From a checkpoint of a small mixture-of-experts model trained on Wikipedia: a softmax router.
Below are experts of layer 3 (counted from 0) of a mixture-of-experts language model. Rows are named router (the router's row for the expert), gate (a neuron's input weights, with its number), up (a neuron's input weights, with its number), down (a neuron's output weights, with its number) and show model dimensions 128-255. Each number is 128 + 24 x the weight over its row's rms, rounded and kept within 0 to 255.
After each expert's rows: a language model's description of what the expert responds to; "comes before" lists some tokens at least twice as common just after its tokens as in all text. This comes from a sample of Wikipedia text that the model never trained on. Tokens count by the router's weight.

# expert 1
router [126  95 136 151 133 137 123 107 163 184  93 160 121 125 155 109  99 112 153 114 133 127 148 124 124 138 103 151 131 148 170 111 133 120  85 104 151 143 108 163 148 163  92 129 114  82 125 144 139 136  90 102 112 164 130 143 125 127 122 140  88 106 169 168  77  87 176 124  67 106 121 162  98 139 112 112 131 157 109  71 129 107 108 129 141 167  98 161 155 117 154 133 113 162 149  95 130 128 101 124  96 125  91 126 114 134 139 156 157 123 148 138 131 147 114 110 106 118 103 170 128 109 108 113 103 118 128 130]
gate0 [160 160 109 177 119 149 173 154 140 146 175 121 122 153 122 125 114 156 113 165 129 134 175 153 137 121 131  94 142 135 145 108 116 131 158 138 116 132 122 122 119 104 133 122 136 120 149 141  98 130 124  96 131 102 168 147 157  88  94 126 145 141 163 187  89 139 162 182 158 125 164 129 126 169 135 140 120  98  96 103 136 117 128 105 125 131 155 136 143 158 152 141 143 107 144 139 189  88 149 133 189  98 130 163 108  95 150 123 100 113  77 142 128 107 147 137 160 149 157 155 128 144 180 124 147 136 152 117]
up0 [152 164 140 175 113 150 172 163 146 132 172 111 113 158 124 125 124 162 123 164 123 117 178 150 148 119 126  86 137 130 146 102 108 139 160 126 107 143 124 143 134 111 121 134 121 111 128 144  91 128 100  87 128 109 156 124 150  81 106 144 164 139 163 172  87 133 145 169 148 104 162 129 137 163 130 141 122 110  96 117 140 123 128 109 144 133 170 138 162 137 155 126 110  98 135 140 191  89 153 123 158  98 142 162  94 115 141 130 111 130  80 139 135 111 135 146 153 144 142 144 135 137 177 112 138 124 147 136]
down0 [130 179 138 114 108 120 120 118 142 113 191 138 146 121  92 149 131 134  97 115 115 159 128 137 115 148 124 123 108  90 124 114 125 132 122 127 136 107  95 173 136 100 103 117 135 101 124  89  79 138 152 110  68 123 134  64 144 109 107 187 135 120 127 104 109 101 114 118 113 176 134 111 168 155  89 110 152 141 100 156 118 160 122 132 105  88 118 144 111 117 163 122 133 118 135 130  91 145 123  95 141 125 158 110 149 134 141  89 156 138 150 121 106 146 115 118 157 131 152 106 139 140 149 148 190 130 122 179]
gate1 [107 124 115 190 158 146 135 151 109 120 123 154  86  78 156  91 101 158 127 119 145 177 158 119 108 110 128 103 161 119 100 104  82 161 110 148 140 140 111  94  98 139 112 115  97 139 111 132  63 109 122 118 121 122 178 123  94 157 106  92 121 131 122 159 144 138 162 166 132  98 117 110 102 137 105 189 142 100  89 104 152 128  90 166 104  98 161  88  98 124 161 184 124 147 129 125 158 122 145 110 123 191 147 141 129  77 130  94 114 140 101 113 163 159  92  84 136 133 142 139 132 115 122 147 138 102 115 106]
up1 [120 145 131 151 127 145 156 178 126 127 115 104  99  92 151 131 109 161 125 140 130 175 143 102 130 116 101  96 151 126  87 101  95 148 149 127 118 153 129 123  90 117 120 112 137 183 107 137  53 108  89  86 145 102 159 139 103 171 111  99 136 132 108 142 171 131 136 177 167 115 115 126 119 131 105 167 150 106  95  89 152  98 121 140 119 125 144 118 135 149 127 166 150 115 138 163 141 140 111 108 138 163 190 160 151  89 145 102  77 136 106 132 149 139 108 123 130 120 181 140 144 104 140  72 157 118 121 110]
down1 [118 108 163 107 154 122 139 137 113 164 133 162 150 184  92 164 127 135 134 134 105 157 131  86 117 112 129 105 144 153 150 128 106 113  86 122 105 146 162 142 113 143 167 110 149  82 126  87 141  96  90 139  87 154 176 139 131  84 130 148 155 123 154 159 161 157 143 121 123 156 123 166 152 168 123 162 145 141 154 114 108 111  91 100  95 133 136 108 138  83 142 152 155 136 119 120 104 143 157 125 121 145 107 139 111 108 147  96 147 179 129 122 126 114 132 139 125 137 177 124 142 145  99 121 139 157 133  97]
Verb particles and object pronouns after verbs, plus nouns like end, number, contrast, and slashes in chess notation: up, him, out.
comes before: " to", " of", " in", ".", " from", " on"

# expert 37
router [164 169 165 123 108 116 139 139  72 132 117 141 142 147 149  89 112 137 142 166 131 150 141 120 109 137 142 143  88 137 154  89 133 150 109 116 120 116  96 148 120 146 120 166  94 134 124 122 135 144 139  74 104 119 122 156 146 104 122  91 125 120 132 158 125 145 129 120 115 163 133 137 137 119 133 105 113 165 120 141 135 123 138 124 150 188 118 136 167  93 113 112 162 144 120 130 125  95 119 191 106 136 154  90 149 103 161 111 133 148 138 149 161 141 135 105 166 165 106 160  87 133 116 154 154 109 144 106]
gate0 [162 101 125 114 120 103 165 100 126 120 114 126 102 180 102 108 129 173 130 129 121 102 103 136 150 145  97 124 121 124 109 106  88 108 135 140 100 112 110 110 158 155 163 115 140 135 128 130 125  79  50 129 161 104 135 126 143 106 137 130 109 129 135  92 127  94 142 115 164 155 109 134 146 126 111 131 149 136  72 128 128 157  88 136 161 126 144  95 156 106 129 158 150 102 163 109 106 180 102 134 107 140 124 129 122 126 123 113 119 148 116 128 133 133 159 106 116  98 138 149 112  90 127 158 153 108 136 128]
up0 [ 92 169 124 122 142 146 102 155 153 131 161 118 151 104 133 169 138 120 123 120 144 174 165 116 131 123 160 124 148 116 143 151 183 151 124 123 154 161 140 143 114 105  79 140 125 127 122 110 121 177 167 119  95 141 132 138 110 163 125 124 131 116 119 164 129 150 129 137  67 113 135 131 115 129 153 141 117 104 170 139 145 105 167  97  90 134 113 165  97 155 120  73 118 137  86 135 134  87 146 103 128 119 124 125 121 142 133 146 123 126 135 143 123 122 139 158 129 173 119 120 131 152 132 102  86 126 126 136]
down0 [128 111  90 118 132 130 124 133  87 116  74 122 114 156 120 156 104 147 165 174 128 139 152 150 146 193 118 109 108 118 156 126  81 159 145 119  98 131 152 118 114 142 100  76  95 127 124 110 154 127 124 141 127 121 155 105 126 112 146 115 102  85 112  77 117 138 134 109 116 149 135 130 107 145 132 141 127 112  78 128 123 117 161 120 143 126 125 104 133 123 115 146 140 119 157 106  91 109 119 173  98 109 138 118  87  95 156 117 106 150 140 158 106 128 144 142 152 154 104 120 128 137 127 157 103 149  86 125]
gate1 [146 109 158 132 104 165 124 121 122 116 129 149 162 110 140  88  96 130 131 138 102 144 140 179 107 144 115 150  75 152 138  99 128 144 127 124  95 103 140 159 137 119 176 108 117 156 176 112 128 130 141 145 144 173 153 100 128 155 124 121 132 110 161 115 118 144 156 151 174 157 168 113  89 155 125 148 132 135 114 120 119  90 126 141 163 132  92  98 106 147 148 124 121  96 113 115 116 147 110 152 113 172 113 114 166 101 161  96 111 125 139 130 106 104 141 114 154 153 168 120  93 119 119 115 135 124 136 128]
up1 [151 135 143 137  94 180 126 126 106 114 123 138 160 134 147  89 102 137 124 154  98 153 137 163 125 135 117 157  68 150 140 104 138 132 128 133 107 110 123 155 132 112 164 110 105 158 170 100 111 124 154 139 134 173 160 110 119 175 109 126 139  99 165 111 112 128 140 143 164 156 160 111  69 168 113 148 140 128 100 116 114  99 116 136 173 134  83  96  97 137 138 120 120 112 117 121 134 132 119 146 128 167 100 128 147  98 155 106 118 136 125 128 111 110 142 119 154 156 154 124  88 102 125 122 143 111 125 126]
down1 [ 81 122 137 116 131 162 161 138 102 106 135 137  90 124 120 106 134 120 134 137  64 111 140 143 187  90 122 125 160 139 110 154 139  94 122 158 164 108 120 103 119 137  92 126 124 148 159 136 130  90 105 133 120 125 143 129 154 109 124 108 118  96  97  96 107 130 107 130 103  99  60 122 141 111 174 130 133  88 178 168 122 114 116  74 103 103 131 156 135 122 109 118 122 132 116 138 104 133 111 141 141  99 164 133 112 200 171 126 112 172  72 109 130  84 124  82  88 113 127 146 173 198 135 100 148 152 148 119]
Plural or relational nouns like daughters, films, schools, people, members, plus === subheading markers and the word also.
comes before: ",", ".", " of", " in", " and", "=="

# expert 33
router [116 155 143 130 134 137 159 109 108 123 129 115 103 129 125 157 125  95 160 135 149 162 135 154 154 126 119 103  78  81 126 147 140 143 136 147 130 140 116 163 100 120 129 177 151 151 163 116 141 170 132 157 128 112 120 148  91 131  98 141 155 147  86 145 127 133 125 101 103 137 144 149 140 137 105 127 145 153 159 117 134 112 113 127 152 143 163 146 101 142 113 146 149 140 175 153  92 116 115 156 118 124 117 128 164 142 157 123 115 146 134 163 144 131 168 142 129 149  75 114 118 124 179 124  90  92 172 160]
gate0 [139 125 114 116  84 117 138 123 156 122 129 115 121 154 120 106 105  98 127  87 117  94 175 112 112 161 102  89 100 123 143 113 160 106  91 115  81 158 125 142 103 131 135 109 156 173 130 118 100 156 121 143 137 147 116 143 122  84 140 130 142 127 100 152 139 110 147 167 136 116 124 162  89 131  72 104 164 160 110 116 158 120 138 129 162  78 128 146 145 139 124  94 115 152  69 160 115 137 145 143 143 110 130 136 135 117  92 154 109 132 132 123 103 153 124 128 143 120  87 151  66 150 132 109 142 145 132  83]
up0 [131 116 132 148 176 142 109 144  98 149 125 143 162 114 130 152 145 155 130 168 152 154  90 147 143  99 167 161 135 140 108 132  78 140 165 133 173  93 115 116 146 107 123 140 103  75 125 146 147 117 138 114 134 112 132 114 148 156 128 116 108 124 163 117 111 146 108  93 120 144 142  92 156 121 192 123  72 103 139 133  92 135 125 135  89 174 111 118 103 123 123 151 131  95 175  94 135 120 112 117 113 155 124 115 112 151 162 102 149 135 111 132 149  99 134 127 116 154 167 106 187 108 130 139 125 124 119 177]
down0 [148 124 143 134 145 153 178 128  96 159  99 140 112 127 139 120  82 100 128 174 113 140 204 132 170 152 128 103  99  87 133  96 155 142 123 142  89 138  98 166 120 148 152 117 140 128 156 119 131 149 170 126  75 143 152 129 160 134 120 114 147 138 130 140 116 122 143 144 143 105 160 142 109 168 131  82 157 139 115 123 134 128 127 127 156 113 121 134 121 139  81 132 114 156 121 110 138 124 174 186 149 144 135  84 150 161  87  98 122  57 125 170 118 140 174 118 136 109  94 136  77 122 133  91 139 167 127  95]
gate1 [113 108 138 132 131 104 128 126 164 113 116 109 121 106  80 128 127 139 145 158  86 117 141 172 160 114  95 112 107 143 127 114 147 123 147 138 105 133 134  87 133 192 144 134 140 152 121 122  92 133 130 149 140 145 142 143 139 164 131 155 124  81 114 142 102 116 143 145 162 171 117 146 145 171 133 103 151 126 126 155 118 112 150 151 115 119  89 123 131 150 130 108 122 165 110 103 132 123 138 144 136  97 125 139 135 108 147 154  91 157 127 123 126 147 129 153 108 120 155 150 137 155 106 143 114 110 118 139]
up1 [125 139 147 127 117 131 122 134  93 115 166 127 113 159 181 121 130 134 108 104 123 133 136 102 120 161 138 149 199 124 125 135  97 149 128 129 152 126 132 170 108  75 102 114 119  92 117 121 155 120  96 114 121  99 121 120 104  65 107 126 124 159 159 123 149 163 106 115  94  64 149  89 102 110 126 202 101 139 145  96 115 140 100 104 166 124 180 132 118 106 128 145 123  76 128 148 134 130 120 137 134 135 127 140 143 105 127 119 153 129 134 156 136  96 124  91 151 145  97 100  91  91 133 132 187 132 162 141]
down1 [ 99 133 165 127 105 108 145 139 151 118 121 118 136  94 147 128  94 155 116 114 151 116 118 146 124  93 128 104 142 141 131 117 154  89 106 122  99 148 156  65 144 132  98  83 136 164 148 142 139  80 113 128 137 134  86 151 136 154 166 124 110 153 104 109 112 140 131 164 128 129 142 149 157 151 116 136 152 107  98 163 127 153 141 179 134 126 140 144 169 114 109 103 121  92  92 114 142 151 139 107 126  98 140 147 125 127 167 156  99 114 121  93 139 108 122 185 120 139 150 150 174 177 127 161  90 127  58 145]
Final pieces of words such as ing, ating, ial, ure, ase, as in locking, rendering, sewing, and closing quotation marks after song titles.
comes before: ",", " and", " (", " of", " in", "\""

# expert 24
router [133 109 131 133 104 147 180 157 132 129 126 107 129 132 105 118 144 120 103 121 111 156 137 163 122 146  83 128 132 145 116 152 171 171 129 181 159 132 145 120 173 139 136 136 158 160 116 126 130 122 154 108 149 129 153 158 134 105  87  88 100 130 119 130 137 181  92 109 132 116 109  75 124 181 102  93  99 139 135 145 106 141 115 158 122 125 173 152 141 114 169  75 140 130 111 138 123 157 113 141 131  95 142 147 129 122 156 139 153 124 125 114 151 129 129  94 137 141 115 144 147 125 171 145 108 140 146 124]
gate0 [146 131 181 122 141 119 120  93 180 125 106 145 112 142 158 134 146 110 133 120  96 159 133 178 152 108 113 150 148 161 128 147 160 125 149 103 115 130 110 120 153 134 173 140 149 111 128 199 129 138 119 124 129  99 122 147 152 133 131 131 120 133 104 153 128 128 108  96 167 122 149 120 101 136  89  62 163 146 138  94 174 150 152 121 145 102 161 101 121 176 165  93 137 141 122 148 157 141 130 115 165 130 111 139 132 151  89 119 160 131  73 112 116 111 115 122 119 135 135 158  98 117 125 152 164 151 143 109]
up0 [107 131  67 137 114 147 129 156  81 151 156 117 143 114 104 128  92 145 130 121 162 116 123  91 113 149 123 114  95  93 117  97  93 135 107 139 133 115 151 127 109 120  83 114  97 125 133  51 132 124 141 130 135 141 145 108 103 107 113 126 116 126 142 114 116 123 133 155 102 125 123 141 145 117 166 198 127 112 125 146  89  87  91 135  98 148 105 142 130  88 103 157 118 122 138  94  95 126 138 164 112 105 140 123 139 120 168 124  99 118 169 144 142 151 148 141 145 117 119  87 147 144 129 107 120  97 100 157]
down0 [113 124 108 188 115 118 121  95 141 149 129 118 153 141 140 102 114 149 181 171  94 141 108 161 139 120  89 139 135 191 141 136 133 167 171 150 124 150 141 109 137 147 139 141 101 103 112 133  94 146 102 106 167 101 110  99 114 114 134 121 101 138 120 164 137 115 164 124 118 159 163 106 110  97 113  73 131 123 115 176 134 113  89  94 164 133 121 113 141 161 114 130 143  99 152 150  85 153 119 128 148 145 115 114 140 134 154 108 131 137 171 141 134 150 111  76 115 156 180 149  70 113 123 142 127 128 149 108]
gate1 [ 84 128 171 116 139 159 148 114 149 107 133 174 132 163  90  63 140  73 140 107 131 103 110 162 145 101  73 102 139 132 135  63 141 127 137  95 125 136 117  97 115 123 136 131 148 135 135 191 132 156 124 159 153 153 169 140 130 112 134 133 108 135 133 122 143 129 156 145 129 123 118 138 104 204 135 142  87 135  96 128 134 144 142 111 139 108 153 150  97 146 104 105 126 127 106 178 112 117 129 162  96 139 139 136 162 113 144 111 163 153  85 112 119 110 154 122 142 150 172 125 130 106 102 168 122 125 130 147]
up1 [ 91 117 170 119 134 148 137 118 136 116 133 185 150 149  92  64 137  92 134 108 124 101 100 165 163 103  81 107 116 126 139  67 128 129 132  95 136 135 114 100 105 136 130 130 130 136 138 198 119 141 112 140 154 148 166 149 134 119 127 117 107 125 138 144 143 116 161 149 137 124 105 141 107 182 128 142  85 151 106 129 139 150 139 102 126 119 145 149 103 136 100 122 138 115 102 153 118 118 126 163 104 135 124 148 156 108 138 118 165 160  87 107 126  95 143 117 144 138 178 120 142  86 109 179 105 134 131 155]
down1 [110 125 131 160  97 126 143 157 140 155 160  89 176 123 141 137  91 144 130 166 129 130 137 119 138 176 126 142 117 148 132 102  93 170 125 144 150 149 131 162 148 128  83 112 110 135 152  77 177 151 103  94 139 111 111 142 127 112 126 147 113 149 140 134 134 123  84  96 110 126 132 131 132 113 105 134 146 110 112  76  82 112 120 116 147 139 108 133 133 108 142 154 132  91 157 103 124 165 115 103 149 122 135 115 123 108 152 127  96 159 144 151 143 150 109 141 175 114  80 145 153 135 136 101 129 146 147 105]
Word-final suffixes like -al, -ed, -ary, and nouns such as town, region, election, round, Station.
comes before: " of", ",", ".", " in", "'", " was"

# expert 41
router [128  88  66 109 154 100 139 125 162 140 107  90 109 140  92 165 134 164  98 166 131 101 134 159 156 140 112 135 115 167 150 104 149 128 101  87 117 163 113 154 147 109 123 150  93 130 135 109 138 123 114 164 124 132 117 117 132 110 118 109 126 161 118 122 111 115 131 115 123 131 138 159 119 150 112 161 145  79 101 135 114 132 140 102 167 162 134 141 135 116 137  83 116 131 142 140 153 146 114 127 143 123  65 119 136 112  88 154 147 137 138 107 172 103 149 156 155 107 114 129 156  96 113 159 143 127 137 137]
gate0 [117 139 175 125 129 149 117 135 142 140 125 122 133  69 108 150 138 162 133 119 127 130 143 174 118 100 198 149 111 125 105 163 119 100 103 118 165  93 154 167  98 131 101 120 162 166 101 169 121 147 162 155 118 165 141 136 104 125 112 117 166 102 143 135 130 148 127 141 168 130  79 136 142  89 147 117 131 139 127 118 132 109 125 152 121 122  86 110 154 108 137 154 103 111 113 145 104 123  95  60  83 106 127 114 123 139  88 151  78 159  71 134 112 145 136 122 145  89 102 112 167 119 127 115 122 122 180  71]
up0 [137 142 173 142 131 134 109 132 124 132 108 120 120  91 102 155 132 174 145 131 122 126 140 162 112  93 181 127 106 118 120 158 119  96 109 119 150 116 157 178 110 133 123 111 158 168  99 184 111 120 175 147 140 144 136 115 105 127 104 136 151 113 142 151 144 164 129 147 166 127  87 126 150 105 125 121 145 115 110 125 120 100 133 144 138 117  89 111 144 124 135 158 101 126 115 131  96 121 106  48  74 116 100 123 140 119  72 132  74 158  67 127 131 156 134 116 160  97 101 115 154 120 132 126 122 130 190  84]
down0 [118 117 142 159 145 131 128 148 161 142 129 118 157 119 145 109 120 129 126 104 101  97 118 115 113 117 126 147 111 110 111  99 123 133 129 125 156 125 116 130 116 128 151 141 124 122 153 129 113 145 148 178 112 125 114 132  89 130 111 123 136 108 131  93 142 117 149 151 171 115 121 106  83 119 154 153 101 113 130 135 136  76 150 164 119 136 130 148 142 122  83 112 146 173 152 145 106 119 128 126 139 144 148 148 108 129 109 138 142 160 100 108 103 145 132 111 104 150 137 144 125  86 136 127 156 137 123  98]
gate1 [113 108  95 117 131 143 150 136  99 101 114 178 183 123  99  89  97 153  81 162 127 161 155 117 164 145 106 120 139 150 121 150 101 110 135  91 126 113 130  93 124 132 116 114 117 124 113 125 123 148 157 141 140 117 159 140 178 103 124 119 140 134 100 126 144  93 142 151 123 136 157  71 109 141 136 118 148 120 136 131 136  89 133 130 130 101 175 130 137 148 129 130 106 157 106 147 142 142 127 133  93 141 159  91 148 135 129 107  77 131 169 112 118 135 164 146  99 152 109 111 129 154  89 152 104 126 133 152]
up1 [127 111 106 111 137 129 153 132  85 119 117 176 174 116 101  81  83 149 101 162 109 164 152 114 169 164 105 111 126 131 120 151  98 112 141 106 130 115 129 101 137 121 125 106 117 123 100 142 133 163 163 147 126 119 164 139 174 110 109 120 147 124 109 136 139 121 140 139 114 145 142  77 111 130 150 102 120 106 142 127 128  84 126 128 133 104 186 133 129 152 153 106 116 159 115 147 137 148 134 117 115 148 140 106 145 133 130 110  67 136 172 132 128 119 164 144 100 166 105 123 122 170 103 139 116 130 133 139]
down1 [108 163 119 146 120 127  82 147 158 124 122  92 150 139 147 124 119 107 151 133 146 126 149 169 131 120 157 124 129 131  94 124 157 131 128 151 180 135  78 168  92 135 121  63 114  93 143 103 106 150 125 143  94 181 137 141 158 120  91  78 140 171  90 161 100 119 131 103 170 111 130 187 140 125 107 116 157 117 104  86 167 149 110 147 169 152 171 128 105  92 140 111 119 115 145 109 141  97 108 125 134 150  98 128 138 137 125 145 142 118 158 141 153 110  95 140 132  82 151 164 149 177 134 132 146  98 137 111]
Subject pronouns and relatives starting a clause after a comma or period, such as he, she, it, which, who, when, plus non-Latin script bytes.
comes before: " was", " is", " had", " has", " mi", " he"

# expert 10
router [152 171 154 136 109 107 141  89 115 147 112 111 106 172  91 142 124 161 100 161 127 104  95 160 140  80 124 131 161 143 143 118  92 146 142 141 161 121 126 137 124 158 123  84 169  96 127 177 105 112 144 154 113 125 119 121 142 142 161 149  83 101  91 179 148 138 113 145 157 111 135 116 113 123 101 140 130 114 135 169 157 118 116 160  99 136 131 134 159 101 122 157 127 124 174  98 154  72  62 149 155 135 147 133  72 113 111 138 130  97 112 131  99  76 143 116 114 119 162 155 119 109 144 137 114 124 142 138]
gate0 [111 140 124 144 134 101 135 105  76 114 147 104 121 124 121  65 102 100 127 168  95 112 132 164 138 152 142  95 121 156 135 120 142 150 142 102 126  93 127 115 106  89 139  97 152 111 141 133 136 130 126 150 146 152 148 124 149 135 141 126 112 184 137  85 138 160 122 151 143 157 145 103 112  95 135 112 104 111 146 134 115 168 137 106  91 113 108 133 136 101 178 153 131 129 111 113 103 140 101 111  98 168 139 134  93 146 169 104 132 165 160 125 113 131 136 105 122 150 119 141 121 118 115 147  49 136 122 145]
up0 [119 100 149 133  89 162 122 157 130 127 138 114 107 121  98 176 131 135 155 176 153  79  86 104 153 118 110 142 149 117 147 113 129  87 151 123 168 145 120 135 128 156 107 147  79 128 104 125 165 102 152 125  87 110 120 121 125 187 111 126 163 114 155 142 115 138 134 110 108  89 123 127 127 161  88 131 151  92 118  95 144 125 149 130 131 116 166 142 148 129  90 143 125 121 114 130 114  84 133 134 147 119 137 124 141 108 127 124 129 154 123 116 109 114 121 168 108 112 110  99 150 152  96 164 175 134 164 135]
down0 [121 126  85 156 119  93 134 107 135 117 141 161 139 116 115 106 126 119 137  52 124 130 176 141  90 124 156 115  78 109 142 135 154 168 102 122 129 141 150 132 132 125 159 157 125 125 125  90  91 111 122 139 149 136 127 164 137  92 118  86 119 106 105  90 128 122 139 124  96 156 107 148 130 125 146 125 132 140 149 160  77 103 105 113 123 156  98 101  93 160 136 110 156 154 141 123 113 163 106 109 115 160  91 133 129  96  95 152 114 135 145 113 152 131  99 151 141 133 160 119 154 105 139 117 122 125  96 157]
gate1 [133 109 116 112  95 134 124 131 104 100 115 129 178 137 155 109 137 146 168 126 101 155 154 133 122 121 162 169 133 114 161 125 154 135 121 110 116 110 145 132  91 184 117 109 106 116 153 139 121  96 108 127 112 120 114  94 160 133 141 116 139 161 108 120 120 109 139 100 115 125  96 159 120 153 132 129 157 103 131 137 134 151  87  99 103 130 144 147 150 138 142 149  82 141 153  81 103 135 122 121 105 132 143 140 128 146 164 110  79 189 140 172  90 150 171 144 110 140 103  94 139 108 114 148 145 116 130 125]
up1 [111 158 134 155 184 133 115 132 142 156 138 120  78 126  86 145 114  92  73 126 154 100 114 122 128 145  95 106 118 144 102 124 136 104 125 138 110 150 107 125 142  73 144 144 167 132 102 130 113 135 141 124 127 140 133 159 111 140 115 118 115 111 142 118 131 144 107 146 133 142 120 100 121 112 112 124  88 155 108 115  98  98 147 155 157 135 111 112 126 118  96 102 164 110 112 147 156 115 100 123 136 138 133 140 132  93  98 129 160  76 110  65 156 101  96 119 117 130 143 153 112 138 136 102 139 133 127 125]
down1 [110 127  99 109 118 164 139 140 111 110 111 136 153 158 152  81 143 129 156  91 106 137 143 110 155 140 121 124 155 162 146 137 140 101 128 151  85 125 177 140 127 177 123 135 113 133 141 159 130 105 128 154  96 117  76 105 147 134 184 109 117 125 115 114  95 133  97  94  91 145  63 136 126 134 140 129 129  90 108 131 102 131 123 102 130 127  93 134 129 151 112 167 117 157 158  93 127 132  78 149 104 141 128 112 120  95 146 116 113 108 147 127  97 113 147 148 103 138 122  89 115 111 110 147 174 150 156 135]
Country, state and city names after in, of or a comma, such as Romania, South Africa, New York, plus the words where and such.
comes before: ",", " |", ".", " (", " and", "'"

# expert 0
router [128 151 169  77  88  69 147 102 113 149 157 111 122 128 172 132 119  33 121 159 142 129 152 161 116 134 103 118 142 181 148 118 166  84 133  92 139 105  78 174 137 114 120 112 159  96  95  97  89 154 103 126 164 126 100 117 158 135 113 147 135 146 161 121 112 114 154 158 141 146 110 133 175  94  96 128 132 110 139 148 110 110 133 170 135 112 130 168 137 136 129 119 154 177 121 112 145 117  90  92 168 116 149 115 159 130 106 130 119 167 166 131  85 133 151 111 143  81 142 106 172 143 122 127 123 144 153 119]
gate0 [151 143 125 137 117  96 149 110 152 124  99 112 113 165 137 147 138 126 113 150 109 109 142 181 120 144 133 118 120  93 122 106 146 142 150 118 112 119 123 156 175 137 165 122  97 121 114 119 145 115 139 137 120 165  84 157 110  70 119 186  89  93 122 140 107 127 109 128 116 107 107 113 127  99  52 172  96 155 123 166 179 133 173 138 138 133 122 154 153 125 132 109  98 131  98 141 139 167  88 145 123 130 117  97 127 114 166 142 128 170 141  81 136 136 118 106 165 151  98 112 124 113  95 111 104 162 132 114]
up0 [ 92 122 110 129 147 140 114 161  99 129 156 141 157  97 132  90 143 122 128  98 148 152 127  97 150 128 121 140 130 170 140 155 118 122  97 124 169 127 160  81  77 122 117 129 125 154 130 105 122 152 140 120 147 105 153 119 146 177 137  82 145 183 112 100 130 147 145 133 122 148 126 131 124 177 209  89 164 107 137  99  87 120  96 125 127 110 110 134 100 154  99 141 151 123 146 121  81  83 162 122 134 109 116 154 136 161  94 119 142  86 129 157 136 107 115 144 106 115 149 144 131 149 155 149 154 114 103 136]
down0 [135 155  90 111  89 104 106  69 175 164 119 117 125 103 157 141 166 148  95 101  92 129 140 107 130 123 132 192 120 130 125 100 109 143 156 125  93 116 103 108 129  98 113 141 101 112 121 105 122  78 112 120 143 168 109 155 123  86 143 161 112 141 102 110 126 119  88  99 163 117 133 116 144 135  98 116 112 175 129 177 152 139 128 176 127 155 168 174 165 103 117 160 103 120 135 139 141 134 158 144  78 155 141 119 125 111 175 144 151 120 107  72 123 102 135 141 157 134 113  66 146 109  86  77 149 135 184 124]
gate1 [113  99 119 105 115 157 129  98 125 161 125 132 187 136 135 122 151 125 126 112 104  92 135 124 153 141 137 138 120 153 130 126 120 175 119  88 100 136 121 139 113  99 106  79 131 165 140 136 156 138 102 122 121 136 170 155 129 110 142 163  96 162 131 128 119 127 140  86 132 124  95  88 145 145  96 116 141 160 166 133 131 113 122 165 113 116 148 179 183 159 138 165 122 131 113 161 100 120 134 120 105 159 121 141 158 123 137 100 118 165  95 119 113 142 133  86 134  99  81  79 125  98 133  90 113 132 120 153]
up1 [111 112 130  90 127 143 119 119 116 139 137 131 173 116 142 122 130 145 132 115 100  88 153 121 154 149 139 131 117 139 124 110 112 176 106 109  95 124 136 140 143  98 129  77 135 146 132 156 141 162 111 112 118 141 147 141 130 119 142 161  83 170 138 133 120 113 125  98 142 135 120  98 129 137  95  95 142 133 195 126 140 117 131 199 108 118 148 181 180 149 109 151  92 127 122 169  89 106 131 110 109 155 103 138 153 129 132  76 133 153  89 116 130 154 144 114 138 108  81 121 120 104 132 114 107 143 120 152]
down1 [145 114 136 131 140 138 121 127 121 140 111 117 138 109 133 121 140 124 129  93 103 147 109 130 100 163 156 168 134 109  94 136 151 113 116 132 111 118 141 127 159 140 124 135  99 110 119 146  97  79 140 152 169 105 126  88 130 106 145 107 108 103 134 129 124 150 119 113 121 150 158 143 149 140 122 153  99 154 169 155 123 102 167 137 113 158 131  96 109 141 137 146 101  99 114  90 154 112 120 120  89 144 112 125 101 166 146 154  68  94 144 147 171 146 156 134 135 126 122 135 146 142  90 120 128 128 146 121]
Units, labels and category nouns in tables, infoboxes and results, such as %, record, Votes, Cup, km, Motorsports, CBS.
comes before: " |", ":", ")", " of", " (", ";"